Weights of a small mixture-of-experts language model, trained from scratch on English Wikipedia.
Size: 11 layers, vocabulary 10049.
Experts: 256 experts in each of 10 layers, 6 picks a token, a sigmoid router.
Training: a variant of SOAP for the experts, 4741 steps.
Below are experts of layer 6 (counted from 0) of a mixture-of-experts language model. Rows are named router (the router's row for the expert), gate (a neuron's input weights, with its number), up (a neuron's input weights, with its number) and show model dimensions 0-127. Each number is 500 + 25 x the weight over its row's rms, rounded and kept within 0 to 999. Numbers have three digits each.
After each expert's rows: a language model's description of what the expert responds to. This comes from a sample of Wikipedia text that the model never trained on.

# expert 46
router:487486526452449488517469495549470488507503507528499455535461466459524492527485488497502554497538500531519474487515493495486509482504487510460540496530470486487508522461525476492531524546518501495427510530493493438513481501490477495493458528522460475507494491490500510498531536514453479525489479471490477555514497496532476533476498473492514516518525524502494459495519506528502461492510
gate3:496465521468502497542483499498450481516521524492524505509495482473492507521522477528487486510503473525486500518537515467479505486492457484481521527515486531494490481462542495546488542510489503505470509534504480461512501489523493469500461534527481454500494468442468480481491506506521479494506555499510491509505433449540503465462468529446466481520493496509540482513540532496481526462522
up3:498491539531515466506489492462498470540470507523512479546511506495473507471463464537486505502490524467515521507469498480532466531498485521528505513504542515512484499521542538497530486479535483536537483543528492516425488497491487517435489500463476499515535507482510529506480477481495473528488476484497541469519512529497511461524493490486486518456483513488538540505480498488521540476447
gate4:466491488481490449496459490495492513497530488533479506525486470449433496514476473515481479457477540489467489481487489486443509504459490500484520517510507496502480470523493468513510477512511492460434499490500501485476491541487472463472465484538522470482484551494512517496491495550509475462497548510502460478493494516516509505562497443504526482454498483526497497531517513506513481502480
up4:432498510471514471508512506482514578539521478490468492465540486519487536498517528518491542470509522497479513527522521480453495479480488535464472494490489526525465515509529467511502516502503475449468489476517493496482493558491518473507500473520468533526499516493480512543469532510445483525525470505482528474484518470491517495488497478495500458498504517556520496503519492510495516446484
gate5:492447462491489506485528486478516492496428552528501494524480515534498459510519498474513500471494487494519496504475491470494489495534470479488496488536454536481487515462499488495486507530539521515506429478513514469484493524498481492523505535469489513500489473469508493509550530497539483530525516512488496486471501469519466476429505491448491501534524452506511465497491447522494503488535
up5:505492482482517499560523493490521495461484516500511539478486482496449521515491454512485525532498531479498515463482496491462504464437458485516529522504491477504503503491536501554508514483516517526544531498538535593548472512476547499472487500512506507497532513507490478523510486531465525490518498527520503477516499497516502487524506473511504512434500481487502528513510464526499532524475
What it handles: Prepositions right after a noun or verb, heading a complement, such as critic of, host for, body double for, regarding, during.

# expert 58
router:454507489483499517501455482480505539527533498531484488496480494477495488450471453475476480520530510495535485533536498483503484490490482480492511509511522492483513517455545519493507489527546485535469472521473531465541511507503485523494521500457449467514562523537542561507508501450490490506517507461506518510453476496504489502510518463504535487499462534496493485509541464516508496502533
gate1:488525491493474498522480489546524520502476498518531507504514492517525452483490491472514511497498498477496499458463494530480477437438495520518461542478476513479469492466523570506451500461513498472477509489482486469500486554477450504528539505483477473487508499504498465508518492521526480500540493502480511493482484492503526457487508512493505445503474480540471501494511457490545549479527
up1:522498577531508516507504482533505521493516520531471488498546580487481536500502474493520498499459490504476539502462539446482523492492486482491528499476508503527531517520487502485479496534512503531520493471489520497543474484501535506489475470489494468494519461536525511487518517497496528535508537515503461492538494481498495543485493467443511531491533503501471514495513516558524477541534
gate2:459499484481507513460468490501534476528515497523486474511451506533475490478479485488483528499482489482511498502508516451486468504492451493506454459494472465485467498492543501499491516497518491493450453515469517438537486468520517523484508465497474473534525526526535533464479450475490517516472479462509467516469469522487460521480518449507522507497488523469488479489483497469456512506516
up2:419478521511520512514550470474485528502516543516532517512505480512503518498489558530480494486490544486502540483545538501504518472483492470503533518505513505495494477461519523497513492447492532521515532502500501442534513494518502505503533541524480543501519520463484464499479488469502514483521522511484513472529556479481484511539498536548513515473533487488526491485529476487540494499524
gate3:457523444520475492498480510515501513468477491512500527465483465508476476505458488535482514465506473504487518515532481495460471500501458494475507464504480516511549449516532530513488465496500469520440508467453428483521507475510467462478506479463475466492524482477520514536526491460483490490474551495527497470490508499501497530516463473491496500493463494530479496511518481491471467510522
up3:550512544505528492459471551482519511494461522512528514492497482504470484476501481477460505541490553490457480524506500474519471477503475474457485499495497495509498489461520508503491497530461509524444495492471540492464506518505492530488507505498463529498493530521472483483492473532502480546537487525495524497491453512483481491486495550523485569485503476486448479467537520492519504464535
What it handles: First pieces of English surnames and place names split into parts, such as Bur-ton, Key-nes, Oak-engates, Cal-throp, Per-th.

# expert 52
router:501467495491497502507453499466475501512564484488498502528493475488499483490503487476481521566482482497489459506498467529519505505482510498511567510502528477475556502463533511497496484504543506489499462485510499463548504511500514510504471481500443506501482490508483514468507520534481504526504487481465540508485531446500487485442524455530524467495499511500533455506478499547504512445538
gate0:536454513507528489518478504478481481471532484471478458539461480469493504492511536506465499512484521486498457453501476531491489481481468549502524517486493470510500528437532483503472496512501488495490497494502515484517497521519483467439493486490426479464479512502502473470541509558508501515489486461461502501501518490498487482466491460518485484501486468466510487565500522539510534484491
up0:504556499484515538547477454495503490497478475522501477461459487466450538515514473527477533448526486518488493487445446538507468502487493486492490494510483468522445511506498456515534524525490480537485507554502538513500505507459476464481488492504529477473475492487527498488506458496542450506510524479521470484502464492484529505511480464491469495492504487499518507535530492486501494494469
gate1:474474527491547478447492509498439505504501495447474523510508483480529470540499455488457471464502496464505486507488519466533454496503490488480479503513505485495498518499489503447463485485516482476519508484458471432569508508502475497499451531516472501500491476470535490528502535500500507499484513516532485497498512486482504482460516471504470491501432480480514470538478492487510516489537
up1:461484528528529479483483500488454558459501523478495461508493494467508509552504489492511489504459552447526433502500503512501445520483546497529529470482491470500517513486536516468491507508530451486499494496508446529497489494513496497508472478521451509507475499503490488474482485507496477504524506462507532531508513464487514461530553478512493495491494523543461474536490522514486511475520
gate2:499463489456484492508513489467484474484517474477518465548516502521500507456505476441478474514463502478484520481466518487489521485527511513519512536478479487469508510453516469441505475541487492518476502493502480454490482488500474496509525498508509430501471476494501510473501501504485495479489531468496549494451508473530497459480568515479498526515540472516527458497495504468471526548506
up2:475466486509486546490493509510536498515511486544463548513474481512534510510484486515559510495497513467511527510519486489466502471475490558504485482546485526534503525488489495491457518523517513492513505550505510488480489525469492479455518527497480485541492490515513465468495463519488513457488483511489536499446477484488496494522497489544480478488526541548520515503534455446525497560497
What it handles: Middle pieces of science and philosophy words, such as Metaph-ys-ics, bio-eth-ics, philos-oph-ies, mathemat, plus words like what and if.

# expert 5
router:491532552463492498498505492517521498519562503518521484509446466483509479531494504533484501517520436525513466505514485519478518500480472484507520518530468502502485530465500494492477504510533480483449523515483524506541469483493472522502470542484463508538519510487482548505500511463428515541494469454510478531482501505531488501499500452486503469486496541494516492489480471549532483470499
gate2:523543470465536503503499512479483529493512525518504493556499507473485490468517494504483505456490532501551491513490515492519496514447490515475487483523493522522524489471464528481492507514520487545471540543461501516502496462493493521515477523494539504478503537489504506456495476489443495485472441457513458516470481508488472438497524510481523446482469517525498486493518540489475491546476
up2:495458485492540556488502494496559478514491462473465464537499516454484484491498503515495523515515493464515482483472536502511480544514483440463560514491495482503519519508507478492501499571480475495536465488470454519505480482501486509544477478469501531455518466490499495498527458487495473506502531479498492495486513518548480515509446468519486481516460521518503539487499492472484498500494
gate3:508491543486512489488516457501484481532476495522472514517513534492452499479520490464511489493527525484478502507538540478487533503479503538487518502494474498510535483485472483476477442494484531526460483487532523503497484519527526505508457466472454505468531453537492508548509511510474465544513455491499474546455503473507503465532492498479483516475450532479495533483499501483440486475508
up3:507496465489487515530488497505453515499494496481502494504540523471480491507490453525514528479458467445495525528503490484513461515480480514440490533459515496480470478526502532453565500471526531498478487485487494485491541530530515482519492504492514503506492475520475496526466518533551515504446515525500519523527543514474479507498493490465506472481510551501491524482504476501546442500540
gate4:470483531497475475524500470585510527493498523534471488487491498513532542523543496516510519492533457500496499487489500533532485507516486447493527483493493509456470502459504520478536503511525523490478481552452498493512517471485457500465491547524495530502482527486498511489490452474511504472485515501502487518525501482484480471485494514444441477524484466469528494460471534522497502474508
up4:488517491470506523538484494492473503489534509499487464495533500525526503506445524547534477507504425501519480473538531486543516498481487500498460519504487508517515520520522527476493530514516516482502511489440501502506458497523510496502500540474505498534493417514485502497539476487471499485487495466485496504523515519547464519553523498554515469527494509462483438484521529516483498509502
What it handles: Prepositions after place, title or event words, such as in Washington, at the University, near, of Marlborough, born in.

# expert 28
router:473521500473478487502481516538494530500535467489467488535499514483535494499478538456490505555513492479513469514530449536518506474500515505502543513511542459495539565462518522477497486490483497503470485538466533489506449478450467490476491480462462505498517541503511506485480500493455508502527493505486492501473493492514498521499503495543559518530511553517497461481487477504515479500544
gate3:480507529490483541501552500547507482523498481459472513523507501509477459480483480492533525573502490489508496496470462510505507483516463509491512459511495494441499531468534486475523481481464487510451486489506525483499521478461532512466487520512483501480493516495481475440425527497507529504512463496516540490486480481480519526483482466490486486491460488497545496504496514513465509438500
up3:544473483484498524524504496503484508522498479521529509494483476502471514540480490498420509456529535461490529541507516478479478471489473514491516499498470491503472483495489467476488525454514521512506502560466476515490486483497490502478482526458496471468472489526493497493471495503505544479526482499512513478527462488437505494489452506520508537514537530522499484506481473427528482453532
gate4:486488432469483457550494504475489558510539471466511482554513517513517495487506538499497481455502518487491505478471477536494533486468478495523460469484519516466471493484508522464462523488514477478499524484515494474498475507486477506481518486497467492490508486515487455499498522522438493437493474489506472479509507466505519492474546498577500494522505533509495474513509522468484527474503
up4:534516533517452454508485483516500500507516528511469447497487546476492538491535495521498491492536522486510479497550496486502469507467501523500477484541502483505517488527515500496477494517463560507557516517500543504510510489447465527530529523461485487530531500486453510497512470549462509485494497513476521498508500466523503497523532497553450518518453518518475503526512496486462493530531
gate5:505538535479529452501517503503515497506500518484470454490515530474493500502486510479480508455502476514470467548496496492506508500493533495426534499524516531499527513488517508501571500532488486526497484483497520494507474523504491480525492456493495474531486491491494525526492497461464482518519470467508485478494473493487489516530433516483484488432456540510525496470439543491515491542517
up5:479496544511497505470482501495504471470528496490546519459487492474495455560535490544516505480463473521477493521503508518447489465500530520478511474523501504465558501512527527523476526542485464507493524486496498516516527509475491492509486490471454475509481515587523498489468473525524493498522465504489470531502512473482563516493526500483504513527513476533488526501453492497475512523517
What it handles: Opening parentheses, quotation marks and square brackets that begin an aside, quote or table note, such as (pen.), "wanted, (GUA).

# expert 1
router:484521508487505497486507480491508474445556492506500519523482483480535496516497517524448492550489447523503519491494478504445470505496477536489522503506518480477534520462512506518471464518511444527496503514473470486508461513449502520480530569516456483530537492540480528496536494452481512506496503491474519534516534481514487483453503455525522516494509506479498472479489515499508521500544
gate0:484487497476488523458511493543482486496487539470465485501482481491507508501560473503476509526521469522475545505466501507483555535524470486539457488475492510479544472509500458564497463457506481501475484517469490488490528469456508504492543503448513511507505501525492531487491512492466488535541511486463463487516524492481496473510473512499473505518467512471537488479442513495511482513542
up0:522507513506532502523490500514471537516508494465490503542520491537533535505570510513526555530521475505542552511508503492519538515499530510534521468509520512459528505485548530537524527522529503509524500547502547510503533479518491532488483497501470507524520523515493513500527486528500500522547477499508533513495506509473496430490505492502517528537514497564502529502515482472505467542517
gate1:503516537476491512472487499479498458470476501519488515517478494544503499455482510484481508497543509546509489468507517465502512518465459482478485514525495495497513492485467473474456442493507509532475480475504445509501471459544489511489480504505511481490505478530497497453456468501522503551501425505465539498513495498519493478489489491538498485504459504500465559506497450501453518500536
up1:491531506509484477464482527527471520507512467503484551495512441496438510514478516549484517495487517490558438492488484533448519512513511488507506503446547481497488470453507502529490503515515460507541480495464513491525528491496533514501491539523522555495490507490492462514497498467488506492514510522539493491494509514496501494492493499500465489525518499539493514490448556526485546542487
gate2:512453512490510477504485490492472455511553499480488532462467497492481510505492514502457459529505507500478528502464458505477478489528503460538548518499473522495520525472492473517481523517511503491486488502475448516471520513472469532478497535503490474535547492558495460503525524470517531544492475518499503553520529515527528526483501498519500500506492506463478505548471540473544530503521
up2:486529511487524507506546497512513506514513501509521478481526536532507533465491493500499490464500531548564488453503526525521542530492551523498539471529509534519512503466526506533520534498486537521513519552512536505501510493531494542517484466507535515512480543535457508483501525504516512503533472469500501516484483514493485504510499510546473540536462490463476499560521504497538514474524
What it handles: Ordinal words and suffixes (First, Second, 8th, -enth) and opening parts of proper names such as Saint, Mount, Moham, High.

# expert 13
router:483495497486491451490492506506473466477521442538463462545478467496514472473485493497491488518508470487507507509525489514498512512521472508486517514540506523463558478453509528518484472506525496513472503465455511483535465498457491505496527538498512496479493541484529536430482507502506457495488529512507539496491487482498470487480530445507535546504538539521517492478522479525499460503519
gate3:467474478507497485489501498487525499458505466507460515527471505495500475464497508509510517498540495492505501521545522470505488489535495517425470510544479490477482470465563486535472490492474478474438484472492492487532521531470461514472458529491502510508487514496493463441473470532480509489476532535487492509537486515488527482504500489477479543502513471488481508451517466527518493475535
up3:504494516503527488527492493480543479483561455561505477494490492494517477459521476464523508507549479453492499529424500526485511516467492539487522465510509471514527483527483477527494506513498518477526475521544515516474505521502491465539487498511473487483502459500474528552476498477470502525510510496504450485486489486525453482497472516490489537495520482468490499503470493504522567474487
gate4:530473506499495472472489513509490456521439511503420487526451467534479506521483525473479482525500518509481486517489494466492486497505505497502506524514463477501477487468533478498493470505470496463481449521451510474436498488502506466502520487508512483493506501511520518476476494495506524516447488478496519514451479484498489467509475430485512498483530524538474492435485490512480453490514
up4:532520483508468509477501487527512464506490528486558523472477438519486515531525494506529479516530517494508486511438473487487463508529462512530456528514519470473543522486555489546448520499514494506501432554527521503481506478475470513506510497469498479498519487520533488510453501484500454461497500509498476491471456472527477482488510512478521484501502486507490509510503530492538500533497
gate5:512498506492467506492497515490455437508501484519453543472497462496523510482494477485468456495470507483504543475474523509500554506491519522461469520539500521493568497446527469563542462497477507490477472475443561486501471507486508464516488526493475526468478510522493491469478496475485495479508496492496490485489498485510482494479482483499514501455503547487524483482482528490477487482508
up5:471477523510503489530494515510473484514481516518510489500492490497503513528537480516496529540540473481475525480497463491503489498503535536496466542535509551521479540520499464557550502499512517515542521541507543524513514511467502448449486514520527516476523493528497518480526453529508467512470489498505536515560503475485498497547539482526475521520520516503503471521521488501487550523529
What it handles: Opening stem pieces of longer Latinate words that a suffix like -ation or -ated will finish, such as collabor, def, rel, exp.

# expert 45
router:441514520485476471486485512533475511516503491531476483522493513453489451511509472516494524541519499504505493530487513513493539519501481529491531484504519511514536467479481502505465476489524462495500464552450473452516459510516501546493511480477505494531504540519493515511505464490427495497487488499474500501529477437497473507481531483502553480517495555496503465474513486538499456492520
gate2:466451476462520514489451512450529468524489475531488481518471492497536511492478475518504481524469542520460496470514535510471509470510479536501517499508489500501531524464523499489462511546485478539536501505520482473481487498559492546507526518511514483543530560515499530495525446459506476519476502517514502507537531480457495493482522471506497532477469529521526477505480507486491485478504
up2:487510488465538484519497527512498544497500553489485479470516460480556503502512550527531511507510487476449495522513513499530514536498502476505528526522498497478496541467503504492505500481468553498505533519525488563503543504462535483502492523519524494489512495504527511520494531492524475466492499482476463465537527506573568526512484484492461538469509494477485521483488531481489498515493
gate3:457485554472493479506511491528494475545501469499462469520470518493474499500510495513465581519495526532506520550517514501464466483483503519503530509494509524540507506477493538489462507507508546524486519511499447456518489487469505531457512509491492459490477482491478483494510500521463516469547467552484497482517481492508480518479471489506526502465463524458484463517490519495543475513518
up3:448557507539501503509528508509465484492518506480490489486506431499508487465508509476505547516528537530473487508540497511481553530550512484505533480480467520504505532496483542496488472532532478488506462542490466491496481486507498475492486525504501542533495448445485515479472486516491481478484504525521529495511533489531535546494524529538471472486494526511501524489491483480479510550491
gate4:489513518482486497461485480478488525539485511548498547505478492499487518472477477506532478500506475512516478526486448521498483485508496502458533477494531501500512453494500511454458461512488458509517532542465495476494509502490491510514496475544518518503522524522517536473504482487447471535450505480498482537544460486562481470512500511473540498520481539519543495495468500512452475533524
up4:507501518511513502456459526495551472519536496506531458494497523508467470486486472463441471485529518442483521489516537485511495528476515506492517481510515526468510478493508480487484508559484514500520547494485491505490516473539480506499494500498542493511507471519524523543527457511548503469520499495511502531568544520512486502490508490503494509478515544469467514488491544533496434492521
What it handles: Punctuation and digits inside numbers, times and coordinates, like the colon in 3:27, degree and minute marks, thousands commas.

# expert 31
router:454498531489473486490484504510477479479528504488493473502486464489516463498495534506469517517533451517533463466556493526485479480475496527466538521500541501489532534480486530452480500504543488479506536504458490501528486465486488493479494541447487498512554512520475537524537510497504508526515497488489518518528476471509507509490507507494542466493534524461469448500554491487496507459528
gate1:488505518475514542500439531465487501474464459471469454501499476493525460512524486514542532496535505493478469517563502509450477487509448524509521525455508516484470487459544513524487491494500539511492524495561493534498465517470485496493455512471498507510559523521501485520502521490496500521509464498488504531531514487461486464493512531504519517496503506476508449487512505475510484532496
up1:531554468522506487468518480469520485518446534563496526498523480504480506470482515534532476518450485531491528510502478519547518503514540509517469505527510466539481507458505479513489472474500483539498484463477504521485486519531503511478551496481516508481497497519519491494475523488473541502508520499514482510493496567491501471452525457529462448561497524517500519502498490480505499496493
gate2:512504495475507473537502525540499516513497497508505455518503472424500540504517469482504505520516515505484506492488500492457536535447483503455500511498510475524531496471485498491463504535530484504520479471507522492481470490515547527517492444479506548529542498511532533525527525561506514526542509462464502524494489478537530520474514489518547506516520509465490458502508484475475494513457
up2:505480467514525503517504518526472495501521514502510475516529548527507483530503517490522503516521513488546551436501485496500504506504522537482497468482500483556544479516447546484508481482471496538466466448504506521479453475486509475440488532478520504488482505497506504504556517490500515521537480524449474455523504490508465471483518508505515473454472515464515515489481534518511483496485
gate3:490508497500511468471508543552498512466516502473504450480509438471515445479466501454483469504476466500515524493561497512506520487490512470468506495492499507499480462463511493453512531499529513518495516491510454478483457519517475497476498525474470517489514478540435518491525522482483482532520500507469487530525523507522521465469509500496570478517521504497466513473525471504515502502534
up3:467484468474509459476496504483504498512495528465492540539488510496515533516492518491520509495474493477535559483451486483504515494510530496534486505508511500498436543479516479489462460504463475469534519513515470471522477443510534469520543499507470470488545516468504518533487481455501511471508495499505507477497541517486518479469515489440476475511525488511483467514457526469485458487520
What it handles: Semicolons, pipes and commas separating entries in dense lists and tables, especially NASCAR race-result rows like TEX; WIN; and platform lists.

# expert 39
router:452493518483495451500495475481446533517535472521495489505484507484474451524509455492458485513511463518534471512525468496477501483488505516477538517558530486448541482462495533522495498531535487519474518505501486465517492469502489490498523536498508488473547521497538517445509554477486518510489480505494492519485534491500500540491481454480537485512502552517460512517484509501512476508526
gate0:482477499521485498518514512504498495470474486491473512518488492479466470513490520516475495483516492501510488539535469480461502469480521464458525540534451508466485456507496480489467506451495446489460486518528457498519546453503510494469524526477514518541527518489529510474521497487512468503496506474526506472480478449492502519495465531457508546493485504462518472456433493476516488474514
up0:480526532555514494497508526469502505519509528499465502510483501474543480479485507475524528551477470529520511512500491479509474503553500477498454543471464485477466497512524531488510471546510481475472479520455478488464528511527482501493516508545541505514494489482476497555530477486463488540494482514508491501511475523532482491506480409492537496488512527528501521515477490512461474504482
gate1:485518512480488472503527481504504552482521456535480470475509476517458496508503430484469521508496493502471466492514497529539510505540506514471545526562491488489551486447510527475465501509503515500466515521539473495467475466515485486540505522485490497459524489450536517468502541461486492528487507457492482475488519515506493492510522480494522486473502546499531523510493478516477524533472
up1:513537493471454493490485519493496468520519495513486483507524505489468518482472519493481491462509502503464478487538532470522533511493470476517514580537520496495508497532504498508512463489490493538491469477485520509540484451421515458512548525498529512495499506498535474492500528533494498484504459480528502502427493535541506485493471504473510536500465470475484519501486510476486536540481
gate2:541494508503460504491458476512539491520569497530470461504513494487536501537512513461472489497526506549448489473520485503511508487494536493444551483541510483458515448517470497504463528502517506496492501532482487550499501529494513503504491515507507499471490496496511506501480511485465523527512502473516504503485527518530512523467493482531525499510505563533465549479516495560513521543509
up2:507480504530488477517470494479532474526504476500546505503469478534468516512528508519500506514558478461496513531516504448503513502501513493462495449533491460497488464525522525505536505508503472458475548463479451521515503458528496492477489524468489524496489525489522503465490498461492543482479494480523490483502557479484492505501498442458463503509515539546468524486519526508489534536481
What it handles: The Arabic article Al/al and similar short syllables in Arabic and foreign names, like Al Ain, El, Sal, Los.

# expert 44
router:464483519465488498515484482497484505532552496488454481529479477472522505572483501482478483505524475489534499513492493536495481518494488479485546519519512507475497509466501525475488471500518473524494509510431501516519477509451450501525460537479484461500508554532542490503509510454485501543471493491451506518459520454515501480448510483489543479523489511517492484479528476529501498488503
gate3:476500538489503512487488512475522496498509524519521478506499513505532513508471513488472497494494476453508479528542476491533528518490482503531558494521505485488524497448514505520514490479516498560509553497544511521500476525539482519477460567545478516523527488546454478495449517517486463493499450487498564502472503487501496492477476512477495500508516510508509497492549469505562522531496
up3:497502475456512462537481486478513478519489501550529527485525468478483478524541499482534474544468492545471439524524487547490500482491499489503467498517498522532525493525495529483476495483476519515511491511493478461484492481500517497470508485524488505514527524443465520480495430500489498528490497545494501457490501513535535499552548510535492503479484466500483530506449526482529473487503
gate4:493580468514543444528518529486515455485541502522500513532516510531547536516536532488529481507504468489541526470513536465502472496499473511471499458467497527510520503469491510487510499527521496489509505522480456486503530514450451516483481541507464520492469506508510461486525478536496500512453488494497544471456489465497472492483500500519516497470485491500494484458472513496526500498507
up4:489500511464462524516459482513525467487460491541472504432496503520506487499512485467504503485493483490509481526526534517505502540450513513488462514529528478469485472496495528550511502502498513506508521471458538508513499536462503469478540488454481459521504471516492470469479489499494494478467455509513532583487493493479500471506505514481448506481491480502537536511514497527545475519521
gate5:481505498467521497505535468502496506528499517473517509510480522489466468503495487523475484502490460514473482502447491491516462484513502497541520504494527510482483446424491532487494462501520454543527504492526487518472485498518468483521491530501533507527551523475520516529495485502497517538492500542493545501518477483501528459491481479558512500528502479451463448508465510535500472467456
up5:522503516536485479537498471497543500527443552516508500474492485541496483523479507458518477473447486519524494491445486492496483520507541476452494517512490550507514461511489507510469500480456525517446497528528530509506497518518537502507526514483469524509514493491492542505469475530433514506501491502498531519508489516478485497508486550471519519466498466445469482491543512483517471495516
What it handles: Standalone space tokens before numbers, mostly in table cells or after in, plus dashes, degree signs, £ and #.

# expert 60
router:511477539479458523516463450469499536497501459506472491544498481510493501484505451490484485540531474501527467510531472531494490499492509486534545507487498460488502507463518526520478473542495468504477460515469538484520479498487492526529503536455429446538548490501499532516500498468486487514506510483499523515477492507488498494507537433503535512495484529459509479508517512514501503472509
gate1:505451500518471475446510486487521518489497462516485493482516476519478459492501479475464476489536484472499435458496482522456470488493499487505461481461449499506493458449472495478478465527498493483473435464481517485494531514477495478492515525459457454521508498499484486489475455486492518500498508483517521480487478467466474464495526476513473472466530518502490536492512481472501479479490
up1:509464551525464562511473508515465439522494501483507520525493494480533514497469419496545500523494463513457481494517512498492524465507469479500499507476516477531512525525481500506532532506499513478513480504490481501533491478430430508533495509512510518479524501468541488518460460486481482485460488496480508526475511472485513498517516535476493490511502519509531470501527460490481494505473
gate2:512470550503477491497511518512508482509532487515480487518478444526488522483521473469473488501505403500489502429481476520477513473486512508547487516495482481507481483453530472520466456474474481476486476486488475512521452495557461493518536488481511494481493505470472476493476497510496511515530484550486516514485513526504492493475539477506490481481501515495479499563470497491521478461486
up2:471484486494485462497501534492502495481466502558510486474525492461501482486496453524521471534507498495547532513504504514510515480502489501501535543492513463535493524536509519526472489547463504463499564532517509478536470482536491478485523506509490464505445486503527503473522519468506552469576492501513476494482492512463539508508515470479533508483515507486445519485486526500524478490484
gate3:548452497518441521544459462506458523518473496495448506507527509509566501510520511482442526481533472554483499504505472534479497478489487499507476524494491493496525533528489493500508524492519540497508508534451526500491506503502497532481524500468521525525514531529479532521533498509488504550509511466461466529497472492516495533487486499505526511518540521514479500503471533453497496457505
up3:506524493488464519516503459508527519474451499485502526498566509513447489529526464467484496555519501474526507535512513479536452497477499459475507472448485493458505489481496489541542522448474482497503501505529498491487506514487477499494517521514514462486488499516495526483492474484525450475485510465538488446491507460503536505529437486503470467511515514470504455483495509515513493506480
What it handles: Pieces and names of English-style places and streets: ford, shire, ham, ton, bury, Manchester, Oxford, Street, River.

# expert 3
router:492541571458489486515496505519532488487531519473509473515439482470507487517467514482461509502537485521515494488511449559496501498516470489494529478547500512463513536460469484458514525497503490522449508522471495490550436507491494498482485553504467493510522500489506549494503493488489505537490443463499537495493503480517493526494485482485512521515486531521464503510507510534511504472508
gate3:484506513549499486508503543487506484501559542520513464486520465480485499528480460453523454510491530480503471480498464507550511476453514498469531474480504509491512491507472503508471546517482499466532496481501535511520490479455502526508496515520505479517495523539536469504503500507498502544504471520474506480503439463496447501513489416496502531550534523488494498499506512476502516489498
up3:545502539532475512506488492465526478519505515524480440511481486492541489536524439455511491482524485496515535515495503491513553478469516526499476495517493530448481501536484496466509475502472520489526474531478503476496519501463551525548503470459516503470517522491518494470488541491483506511548525509483510500502560486504489494522492470506519501485473543503483539495492529453459508477479
gate4:528453488481480485486472481491518464488492494512468506493517475517485498471438492455472509483476486510445509477511470532466461493496463480519491479489526546452517509435489477500495518525467490490472505461506495495504465522456495487492513504511460506473517463502498501484497529532510464460507453472486507483464523471486525451470495480475537516483502505515440505517506472484464483475474
up4:499511528518482522481486525450518500475509500476491521533455491482477523494485495470465494489505520471462531471501481512518486506479520453520481505515492525513483466470496450482481445483485499560508506552502473473463487518474472490474468503497447485531491494479494493515465492507524500478465477503483548519473523520469525477498439488485483517518456512503469451482458527511474539469502
gate5:504490505485492488483452481469472453471517505479531484461471475473477486501444494473458491534474539493480479470526473521514489452494522485496489498490484462489469486470454458463476498491470520554510510471502498514487481463517470511477491490484512490477451495454488507493496491479496480478494460498490473470490524452554495483466467508489488438486470487495483482543528487518496490479470
up5:525494508467497480508445487522512460491507498513476496508530467495549446439530483507547507479501541523516516504471501552495483499457514502506522498494508554433525474522543497510481544527528506485460508514516481492463510492505536508482489493496488532521507473461496483477504525455527481513489451480454515472504519482482487504471510535532481539535496488515463497492507537500483517501491
What it handles: Prepositions and quantity words linking to a following noun phrase, mostly of, in, for, plus during, among, many, some.

# expert 47
router:465505539489512514495489458532514483439544450501495516521502496461539502524518487530454490548490455522487484478496460528468457473493504521464559510513520477482514524485549502505520495531493480511461509509483498466509480475452503527460498524467475490529540509489513547500521481465490486478505476483505512506510508451489502510472537478532529509462509504464485478495519496511495501472526
gate0:461474500475483464523510451476533521443453514480485524517456512448454478508510468480509500506514473513493472482482472522538433514516472498477556518537493461488507501483464473514492478504486510482476502493448503481501493507483494486510496493458502501517461494437540487496472476507497489513487514446483471503499460473476532479493484496496524489533515468506476488553490487520501478495509
up0:479502471506537471510542467466511522491475514506503473508463468476469456463511501516476472483510514471522532489519527526503434493486432513527501492438533509469497483505470493471490491503479530515465480468490520465528486480491504479519503507522528466507447523462497526514559488482496436508487515494476516486494495496468537512498503481469512502503531499473542540525471498520519513492516
gate1:501521510491474476498496503511519461504519482546487495449483498476479477473501521504471529463510447481507501522476502449505511506492521510488440495492444508505527501481470506485462521533476500520471514494523518500514512496517454455547490471472498439523497495482518504497494461483511468510484516473505439487469470500496525479424493513471469467488475503498506544503492452478507477530475
up1:538524503516506504473460530479466476484511487472530483473483552503494526493469505538436485522518480515497502497484492526517508529488489533468536489514498488487454495509518515491535486481507505533490456466497430491458531511489508489509470463508497517455524505486501503499535460460559457509524525453512489504529509493458490533514447479512490498467546454505478511513497496478496484485490
gate2:495529503480523463503437498495505510477510462496503514502484510489523482489452509502501532429576516478486503498541540531482497455500529483496481540525490505494493509450517510505508503497489518521451484478506519524486520496459487480545463457472513478496480476516474492523425511480546505509490504480529491479474517471488451559475509514515496514464497515499500494500512509470504525515509
up2:533526503485502521530512510442534547503489480452496504530512487488482470507493520533467456506473544450468474519489513488463474472518520480484502490481485514477487470545551526478493483491510518487472456498512482513551494497458499499449501504559500505480498503493530493537486471482500490474514493505491508496516456534453514470480484510483478480458476440461486485492525525483490500514481
What it handles: Word pieces inside proper names of clubs, brands, wrestlers and places, plus colons in Position fields, such as Connah's Quay, Garden, Matt.